Below are experts of layer 11 (counted from 0) of a mixture-of-experts language model. Rows are named router (the router's row for the expert) and show model dimensions 0-111. Each number is 128 + 32 x the weight over its row's rms, rounded and kept within 0 to 255. Numbers have three digits each.
After each expert's rows: "mostly gets" lists some tokens that are sent to it at least half of the time. This comes from a sample of Wikipedia text that the model never trained on.

# expert 23
router:099110119101090163178147187180126125126091135183111052152171129099128182087126161146113140113131117145164060149096154135127112128120150105124165102122139156181091166114131179116135178167153142118117140127125123167105087143157131145159099114108170125145137116094094135092138154104114097092079145145095112173099112123135121138063043127108
mostly gets: "Succeeded ", "Angel", "Tw", "designed ", "Carol", "Den"

# expert 53
router:123110062161188175082154204167122183163123136108169146151108106131175154169175141125147149144144102095115117198129160160094096188156102152122093073096180125113126138081138159074178147170147149094100151095144119149137169114141099131111127123092104147062130074147108107099062102064163100114102111124110132106177130113093080159176136139109
mostly gets: "Anim", "aut", "ae", "inal "

# expert 28
router:139151106177143144146135117139105144105112166084150122141139145132156127141139125132127092169106084077136140180138146131112118115142076080190151134114075153191174094145078103121105179132147105115149108110070054067129107171146055144179172122081146142113131177042186172113145104148095129170115096121133099116168078118162152160115079121101
mostly gets: "ings", "les", "ards", "ations", "ets", "its"

# expert 63
router:137118161125078194150138130093087071139159137131138129109089138124134153118114127133189201110119066160188136161150152094115163114087117102172127127118135101097150119130146094095146185087143079190176085110090144176154136135115127112146106153144126114101123125149135151177105157166108117139125132063148176141115161122124074151100097147097
mostly gets: "next ", "this ", "previous ", "what ", "Early ", "However"

# expert 42
router:139059111079142125176127133143074145098086135109127127184124124109178101051152117137125105089102131156101154138187106150124100070097077148127144092121130131181128098106135148178117179121110111135163177129116122118142101167122131095097083167159142156130184159165124086155167118089068087089113155100170151124196121117060096140116109125097
mostly gets: "comm", "al", "Comm", "Rec", "Val", "rec"

# expert 14
router:143131135081103171135079154080097161099186103097151120162156146092065166126073150135102155104105086118150117189117087148199179169120161164151155145138154111131124120107126144156157092124091159070086092100097099140172111145172092134088098125148108133119110118067184157144117112142144110132255123172091105149153097118103157155068148109167
mostly gets: "football ", "television ", "video ", "game ", "music ", "games "

# expert 21
router:104126112166109087131179141174148126127189142133127179098129188137150143118105129165103125197161120167148130103144135076144095113105091183147082148098136090096119150150170116137106132091124064107123112175106152124151143156126102149115097150127126113143154104155129090080174078092111116171107153141100174073114155101063093123154167112128
mostly gets: "Win ", "DF ", "--", "GE", "±", "MF "

# expert 46
router:106156089160117175087174159085068143177174125104172114082130150134109169152166116121101169147153160151103111111146137097122175159109119133142182137109129083087181087137127117105158114150132150129066080161184131079163122093098096095119207135176076141135108113099079110176124162121106125148166105155148085151099191110135146175099114072140
mostly gets: "li ", "ya ", "u ", "ov ", "ti ", "ang "

# expert 7
router:112170118090097113153164124201136169177087125124127080106120170094140141165151095076068176142094108089169137136068143121148129190127165163115139117152085152078106187072120132177098142142148125115159144120105157180171121120096181143149154161158118162175157190164108120141099099084130154120121134134086135105114162179123129160133184148144
mostly gets: "Pennsylvan", "Isra", "Michig", "Turk", "Belg", "Florid"

# expert 58
router:165131106155132132117153135143097126070089110151153162156115093139162106142149148158157147082106126180147121177139111103112127147099086131137150118084126103083088151138124094190125140091157087148096169121125161120111146079090126122120142171118186103180187066183128127117108138137101116146092085123124132071102153130161094154104097152107
mostly gets: "rather ", "originally ", "also ", "often ", "ially ", "well "

# expert 15
router:104160128112156104132099156150117087188113152123123040125067125169168113164139119120138089100153111121105134091143103115107078105113157097156189155120162149154106175150177053111143090121083083108181087112109081160122204155162122127137095143103117086086141125067164057176126187155155119195118081118139132115159152089075120108122171148071
mostly gets: "exp", "Man", "cur", "Pen", "deter", "Hol"

# expert 19
router:184199134172200076122085127125120110136180085169097126089067167145149160145142155108137156126155118174132105127175113136142091164144092168131151133118166076122154125147104105163081119143127095143111190141101080104105134079120159147143158139135169158136153135109073156160190182166109130096201122077116150149151092130136142141162069149166
mostly gets: "== ", "• ", "List ", "Scientific ", "- ", "′"

# expert 4
router:149134127151103140056101079057127197093122155163186132068107095146108139119139097067097145115154163104100100131114144080146114145147179160178156162102107110120101135090180148142142155077079142106125142119137113112182141151136176154100121140143127173182152117142161108126091102100138109075151141059115131130140090170061167082089062155133
mostly gets: "sq ", "six ", "five ", "mm ", "three ", "few "

# expert 49
router:115133138158114158136160114129148175131172124116130112130129133056083144161111121125175145102128124103062122152135095079102142150118070115083121154152126178076132130149097157115094138177115165078082118084163172107047108083197064079117110107172142174087113145115090106109112154140143104080174145076201121117086137138114156119099165117121
mostly gets: "would ", "could ", "she ", "He ", "His ", "will "

# expert 13
router:115096174107160165155179143125113165082098103100145187156106101155155175072156138117149100096085150107130082102175114176098171069141138156099106182126171120082168152125136129124132130096097126136132129145177160116054090145122108110138125146113193086172131185181089112086064140120098137177091103144133137170127073147174156149191121121098
mostly gets: "C", "A", "  ", "P", "c", "\n  "

# expert 36
router:112124175108154150139157149137175144125191133169161102171120123129082067195131068163169167130112132079157144082085083158146112102121158170184147130138152097146164145167097095113092150138116137096129133161111108160107117060135071078159105105075122132136121149174089110138119190092153165152102107142101123151142146163124160135133138139214
mostly gets: "St", "F", "H", "Bl", "sm", "Kn"

# expert 33
router:116086084121152102104113118116144116099159115088153114138111104070151142100082219091153150105115150083112155106178120150132104113144150169092107132132138138133156133121164070062093126121132115172112196125158120095090075094173182173177174146102155101126175112183108206107110095148147095103122110106118111190083168107167091178110107153086
mostly gets: "conc", "sugg", "trav", "provid", "rem", "Ret"

# expert 9
router:117165106158111119111130143153129102093208132154130162135160127122119195128162129192122087123135116165179172070190136081114114104090124124192104183165083098124096109126100132115099101119183222106099154140071116110101110159135108136100085143115089107166122162189093143124143177198097121150089112144123165120128153103200093164113128136099
mostly gets: "CA", "SA", "ID", "CO", "EN", "IS"

# expert 59
router:082101151104128086127078122059143151107167086126139069139147090160133123106137080113133121093108137135113134106121146150165110147186142136140083122149187140191114117144092117069073094189128127151142138147103147081163087118122171091134126089098138115179159106073133142111128152149132090111104113104123118081156138097159122142080155091149
mostly gets: "dep", "irc", "abl", "conc", "clu", "resp"

# expert 2
router:111141101101072142110115146086131101117143080119143179091182144171091087121170170206101108104119080139134125138100168093143150092129129158083135098157101071110108160130104137143102186118140135154135118097148133078168145147136169112141170122153095103152127116137127177167126159096123080109085091071169126112149145067173138113132068140052
mostly gets: "akh", "aj", "Raj", "Kh", "tt", "Ah"

# expert 22
router:096121141186129165143098090122089119108126124159092165126140126182161112112085086104129109164121156105187102087100099112105135135116117096079169103125096171151152155132073190121119085151182130119159141122096110104066111154148102118174088148161125113119133117079093188198090139148123123145153123126139147099108160168029146143125118120176
mostly gets: "represent", "serv", "Found", "organiz", "ograph", "ument"

# expert 35
router:166160148083145108088113161150219158162137114134087127094112096125111170129122095114102142175136103114066118134123114146131151092109087165116097087147083120167180091099103144155149115151112163166099113060125124167156154152069146090086184115064093117114110152164092098092146208122108122096230094142134072127086112167162156066176165122107
mostly gets: "among ", "pite ", "of ", "featuring ", "with ", "under "

# expert 5
router:113154152153123193132126170151151125140160069090032141166156156081077122166112121098122148213087096101154110158102112116173110119174174111144057165148187114164158117102144176156107157098123170129140118082180133128174167084101092138160098118133161134148141098132147101112160075129143163054201153171121084123141104147157156077154113126126
mostly gets: "during ", "On ", "During ", "In ", "across ", "At "

# expert 61
router:187175166172103207064073077116157122089114098138067088163181099109168130098103137106147156145131120162123163195086133141139191144099190110111168090109112085087131211190128113120107123105135144106132130117136139060078151144110151115127198088109106164126155134061181134161133127165147158141174136163164153139151123170111087112158123120071
mostly gets: "January ", "February ", "July ", "June ", "December ", "August "

# expert 26
router:143142160168092136117160099078102081126082072078148132067121095168118085142173166137070147139140045167160198151063094118101111119169129145164103122137167178081121135135147106105161151120186117143176124073156147136100167127146127196163110123114174133130104087159168147072103106130150130094130163195128141119120080070110088078119164117151
mostly gets: "Jos", "Mich", "Andre", "Stev", "Luc", "Steph"

# expert 18
router:137099104126168122173169164165084120129157072134169143192164085176127127087133126074113117114078082180207122113108097164057092131057133131163120095130142089095086134086120109111170114078130154201076150132098137126135152124155173153132150183147145128161143113107127125099115151086100094101065077089105176089159127103097078144142136156129
mostly gets: "Lab", "Hon", "May", "govern", "fav", "Mr"

# expert 30
router:134105148095132184091107138145147083169127203172061150174121096122121097159138148096135167104118176112100117135161137146100168093159156152127149138137083123078169104149108105109097170154159085159093095137093138117095138170165123160120135157156136184125171108136130119151116069118093180087192163151098183106152095082171082105149144096143
mostly gets: "the ", "The ", "Its ", "original ", "its ", "their "

# expert 43
router:110120083199138141085103189128128078109121162103152104099114100104107116126164145133168160085137164119137078192082063126110132146118115142138103078176079174108096143113098090158140074081122114199103173080172161183158145101105130124104147172120057073092092119157115121117141149133086136069101105174115159164124161051162112125090142145135
mostly gets: "Rod", "Willi", "Tayl", "Thom", "Bern", "Mat"

# expert 37
router:179126115110162161084104123157087161109093126141058129107154134133100147143134117132112127183173135147075138143150161196137095162110137121120133169107104174119103154121170172158149156197074072138163152171202094122118071080188171116056103154166101094079129107167153191119167171099120134157201126146167107141130170097099092170145123127109
mostly gets: "|---|---|---|---", "Candidate ", "Votes ", "— ", "JPL ", "Notes "

# expert 31
router:154176139134150151060054132097197096129173107136082118116123189082105162120161167102096169156155119151066113107147117063086110073125148048153067093109142147190177101125138094168174170146099145136104117192153138134082094083114143150126122126117146115115148140148163104091175067129124093163241137095197079089116152082112163076151123065128
mostly gets: "). ", "== ", "\". ", ".\" ", "\n\n", "=== "

# expert 51
router:137059096130145132089139157144135094186078142147152092146084107166163159096136141130168147119142144167161100135144117165084127132117061159092145106129138096120088134130108130151129185091109179196141152145114071120106175089143196107159155176152119148143163102182102137155092141142120132162074102092108149064155191126140071159122154142148
mostly gets: "United ", "Candidate ", "New ", "Great ", "cens", "Nether"

# expert 50
router:141075099176118087110109101081068142150130154170114156060173176168139142158103163170173111113169114116171086154136139162081119132131090100081094167089102087088131133156135116095161161145069076187165130165102143142139131129050145113115106073066130104158177128140073104096125098187151084046176145117102172151082074109058126103084173143105
mostly gets: "Coordinates", "Born", "Genus", "Succeeded ", "Died", "Personal "

# expert 17
router:093145100161145098145136123092092131102111133121143192089119204116144130066116147085074111132190153102134168186187158144118118092092148097171174141149147116141135105134160139170173077140202107195123121098115160112172102106135122141133092157161110129116124096128109127112069146165100045178092095121131170152115159215155093136124122139133
mostly gets: "tri", "ti", "enti", "Tri", "identi", "descri"

# expert 39
router:101122116132097144165083105158135162137138198104145096155180159104136142172101109159148109175154136099160095174157124065172101162082072099106204130116096162140124097125132152176160055137133191141113178167072080150160137147173118175149134134100154113114084109164170126111097123091120121114117183142143126147174108153116180119083112132154
mostly gets: "high", "lead", "show", "new", "play", "stand"

# expert 52
router:153094145187110094164165120168092116149083125167121151191132170166110146097107127131106137114094055143097150176122137130150122173162138150126092177117097124123199160095150100126139109083167133125070106129116125126114107113172134186138108128136065134134146117119136127184074159091144057135137072103145138102146108160121079172200126139110
mostly gets: "population ", "N", "average ", "|---|---|---|---|---|---|", "children ", "milli"

# expert 25
router:148117162140139165180158156175117128130119143091142127057104135100101152096162131114163163098141150124111090094164106137191140145158159187160142130104090125101127173083140141085144094175136112112137115176070112140151084112165081102088113148154099121155040121105171107166128127093182130139255126162111080159136142091149107058133125086110
mostly gets: "Cup ", "League ", "Championship ", "FC ", "Football ", "FL "

# expert 55
router:107130133106091142126115071088130103171086146109138144154140064105131153121165144200077070117166134138151178162114108122095097141096111140130102156122128117188084113071121182159131128080165114138124130184093084103117144172182155143131095124098093113180104148105143101154147105144141096074082107149062125110156131137128148063136142069103
mostly gets: "oot", "omb", "idd", "estiv", "hic", "anta "

# expert 0
router:097087120100170116141130093086119085175096110164086104188106103071100113167100176165115136169148093147082168152140110174110103168109081120181142145142117148138148129084118068076095144107131119152144149089108166119158071070170155092139148123113091113099128116146173096106148055180180156159109096088106152089116145153174151164132116109122
mostly gets: "ersh", "ford", "ler", "thor", "ham", "bur"

# expert 38
router:107051085132128137127206155165089145118095142159204159151124122137174156099165157121112135114143122176167129141156099150105105118089113128165132130111146104093122150126131090145154125087159140165151181109111142141114153100155151138111099157154133127122158106137096079060115163141127070165014115131097187098128148121136078150139105168133
mostly gets: "minut", ")", "tly ", "becom", "\".", "votes "

# expert 32
router:161117058079140112150185148127070100107117136121169129131065111174118126096130173135107087151139076192084149125088132160103112054104114081049162077081182136171143118133125156139150196088177125139103138146087184153091156072110128144112097166107136102063163097182085117096108090127141102123087133133179091158133105181162148176162159100174
mostly gets: "a", "Ma", "ina", "ta", "ha", "ica"

# expert 44
router:193174123158145116112125119052103155134094089099152127142155146144101115136098129147163160115145152099151164097112127134118109085144113055151171204104123205154154112150127128123103128128090147085124081115129148148095086111114131141166188068165135113112141183066092174126168141106097145068252121132105076142109131143112181159165183097153
mostly gets: "areas ", "ices ", "system ", "ements ", "sions ", "ility "

# expert 8
router:156118102117123099071090093153189120099092120169100127161117071139108160095181104152197094115118119092148165156097132165088175129092105118100131095089136162141137102126170151118176131171127175161128170143093118130151118175152130151148100143163086105129084133198181122127156164123124158126145119105110120144099177123127123112186101149093
mostly gets: "200", "201", "199", "202", "196", "197"

# expert 16
router:122142154117112105157160168134091158083130176145136160167077136139155142093153145066155121123104130113132189106135102124165125119075197150097157142078114088092124099186115161133128140083119110161101143217117110134120126206147123109144108136165110139088108109115140107122143137104141200089085145117141188150160118162142098122116115173115
mostly gets: "Ar", "Dar", "El", "Al", "An", "Il"

# expert 60
router:147141107159089152145139149161130178151064092088168148110141062065109118105146131137175153131062172164130161144099087198144072109129047179137139123125100159123147152141157158117170153117196127080126135167163148145162122116079139182162127115088146160149156102133111134093149170109074117155133174128063127148139135173105127116125156120133
mostly gets: "John ", "William ", "David ", "James ", "Michael ", "Richard "

# expert 40
router:152089115133097109071118138094080177096101104196132116142101098148172105107153135096175067174148083121085147089081151160134122100111081092137135170069143184089076168071156122125093184135189085173188137087140129156096149096132066170082168108153069154178149109108135161076162179117099185134099081103188164138117197073116129160127111148123
mostly gets: "g", "G", "agg", "Arg", "did", "og"

# expert 27
router:224107108185119080089170077116074152131167188146129118078124102115141118102141144118094065158081164147179092099107146162120131106114109090111193104184180110148125196137149133147150095141183170171123153141140107152111164129173107114157099097106184072154146124164133144140124089149146109175106155111159061159140133163149139128145110145082
mostly gets: "1", "25", "18", "24", "11", "3"

# expert 57
router:135112081114165172036171153133197116116128101116159148090147177177174075148174124136123095186168185156133142135140138098173159134112116062118173106162124089079070070124181125112157105142113115166112078128170154139089126116122156107161169171185127185104144099080102085137159139068167074137084110116137164163119103119141154164097100127116
mostly gets: "и", "о", "р", "е", "{", "\\"

# expert 41
router:132109149181109086158141112127135109167092133118149147117132141119051113105118074106076130133153156151119143203107087158102138137093101044154178122100116127120097123152150203162198050102080133102117136111164126104119150079099154141113042163083183160127120100130127167142064160134113129141115151142109153074170074179185082181136143165143
mostly gets: "Be", "Co", "Re", "Bo", "He", "Se"

# expert 47
router:212179101123148114066134166150111147162160135117066145093135132095094076166134176129127156216134182109084099055129130113152130131133096177113116122122117181156114080185074128113124165126111179118123111124154134150138137144057134077138143065105160134105106146144123110104129117063157141185255129170156139140117099112155163076138152081137
mostly gets: "USA ", "ITA ", "); ", "', ", " ", "Mc"

# expert 12
router:121126109073165104101072144164120142116073171086142137118126161100121118138108089108206114067078064144079138142207131051137132087093119100063092133131153082104082121203096161091131136076129112116107088124127129155137164133188098116069152098120099126101101154096179138118111078138121093159126162153186141130103137189123124134109120159154
mostly gets: "Con", "Pre", "sub", "Inter", "super", "trans"

# expert 6
router:186137168112163135121164124130166085095155083174070120127177152128127145162162162169147174115122123130072110111131129148092129109076153083149110081139127196127134092146097122112114189126151162180122090094165147145141103188070139183149100141125105118105167097118147165137103115101215173186232170118135078109091150180142163152155093126130
mostly gets: "\", ", ",\" ", "), ", ", ", "., ", "While "

# expert 45
router:077158126139133129138073129096117126156138136142129144083091120166121156090107147171156179080110084179054119107118146198116123130209117166134135075147192093148066128135121191094093139132079109129138114126107160143120136114127075109127117113142157051140114180118149097086137124161147090200172091161123154060119142136072131165100098147110
mostly gets: "Labour ", "Conservative ", "Film ", "ocial ", "Peak ", "Best "

# expert 34
router:197148156104122092093077131138146130117164080129087090112080119130096066177065119156073146109118139045078108124136109080138174128137109130089100168181126155207168090125161104150170148137107142081182093092173145119155094138112101104137148119137127126137152149120125132182188112151140139080255169108161109144105132152158199083136125085142
mostly gets: "has ", "became ", "have ", "been ", "took ", "was "

# expert 1
router:128126137177180160115170081179079070123092160133106106144149145081090194178093153152111096116140105125096110175119191124158121166106102054137154118189190113161112139100164100159181110141105112124178104121130118138149173189140106103183209099129163125087112132146118094173150121156172126142106158125123111086095141088203095160105147105114
mostly gets: "ington", "ler", "London", "York", "ville", "ie"

# expert 48
router:134109172106118106140142154160115107150126147175162075160111079143157079128121114101116089113098188177086059126135205091112139151173158132125152099086151146092091131135165130104198122101109115110191101097112136105108166177095205158119112185156106099135127113182088155131145161087103189150105083139089171057147096106156084119111126089096
mostly gets: "|", "inv", "V", "Em", "adv", "|---|---|---|---|---|---|"

# expert 29
router:113107147119162131104171131172108097113172170101112095149159093142141149139147133150074106174111099178158079094075192072141178151160108144100107135124124102073164125086143088151103142185126086139131136126173195082166091066072106102125187175203168135128110120078137134128148056143123155165103141119171142139125195133112148140105119126138
mostly gets: "č", "ć", "Mexic", "Ukrain", "í", "ovi"

# expert 20
router:080164094187093155160114129148167160093114157109169172108081097106169089097117129107105147115115084173182105070090112108081146115074153090101121120147147114138077158094146131108085084054172114095132170156098100174125182128094150108161121139090110051133146089108157147126104128171142102118129155159124114113105132098151101134188125163175
mostly gets: "The", "gener", "Sci", "techn", "Phil", "music"

# expert 24
router:104068080146177179148160122164104125116123111137110133060141109133143132131080107105123099085154120169137107132112134209176113158108158157159138107107168054106125060117125093167093151176151156121122165122115088114141168191148123185085148095152107166119196131102129068113104154125092131182156145184137145103196140091139089139128131160113
mostly gets: "Died", "Note", "zone", "birth", "Genus", "sq "

# expert 10
router:158104096108119090176113026141224133138110160137165194157145087108138082145089128114125136104163174142120086137147132161073191115140103154135089092136113131129105173099136123132105180102105082107079171085137158111133154069140165130094138169156162156124097089099124105114117126154146135096114071174089126098140097190074125160146132179135
mostly gets: "Pr", "Str", "Pl", "cr", "Cr", "Kr"

# expert 56
router:153137157172184152143113109138127123145074117138151152142115147138098137103122115096147162092153151166134110077156137174118108133152152074114147130117139114159110094157090107098080114106125072082128087108182179096130157147111131123164133101107084133085132165150136203143128121136142150142255156159100076141119089110138174142136134130100
mostly gets: "University ", "House ", "School ", "Church ", "Museum ", "Center "

# expert 3
router:120073170147127107151095139121144117119111130101129155178093128154162151128118157137123066157126163087132107123099141141113094157168172118157094091171113138152170179120143105189106048160138124130156133086125170126174076163136141151156101151153137089109127211090153101129116184138060111160126130121138156168110146078097071152115132129120
mostly gets: "et", "cent", "met", "laun", "Met", "also"

# expert 11
router:150159104102131153173176098135169117137123162117050117157143133167141149097153166169098177130096178059139195177082167077148114109146165196121155131171061145153123132086130114153149087175117173120113048123124120152137179157097146099082133089135123108147080107129147095102179157160087170107205151123128096149135143092156145060074120135120
mostly gets: ",", "—; ", "', ", "−", "′", "×"

# expert 54
router:101118102105133118163053162149154134108109139132143181147192141128146115105063044101116105086164109066167144065125138144081105168192139142085060123066163155125120099176110157161136090093134125069143121109187097134105100160124121139113113163131173173157070091100130121073088068141093104118129112124109114138135160108126127108127095168173
mostly gets: "fac", "spec", "struc", "coun", "fec", "Sec"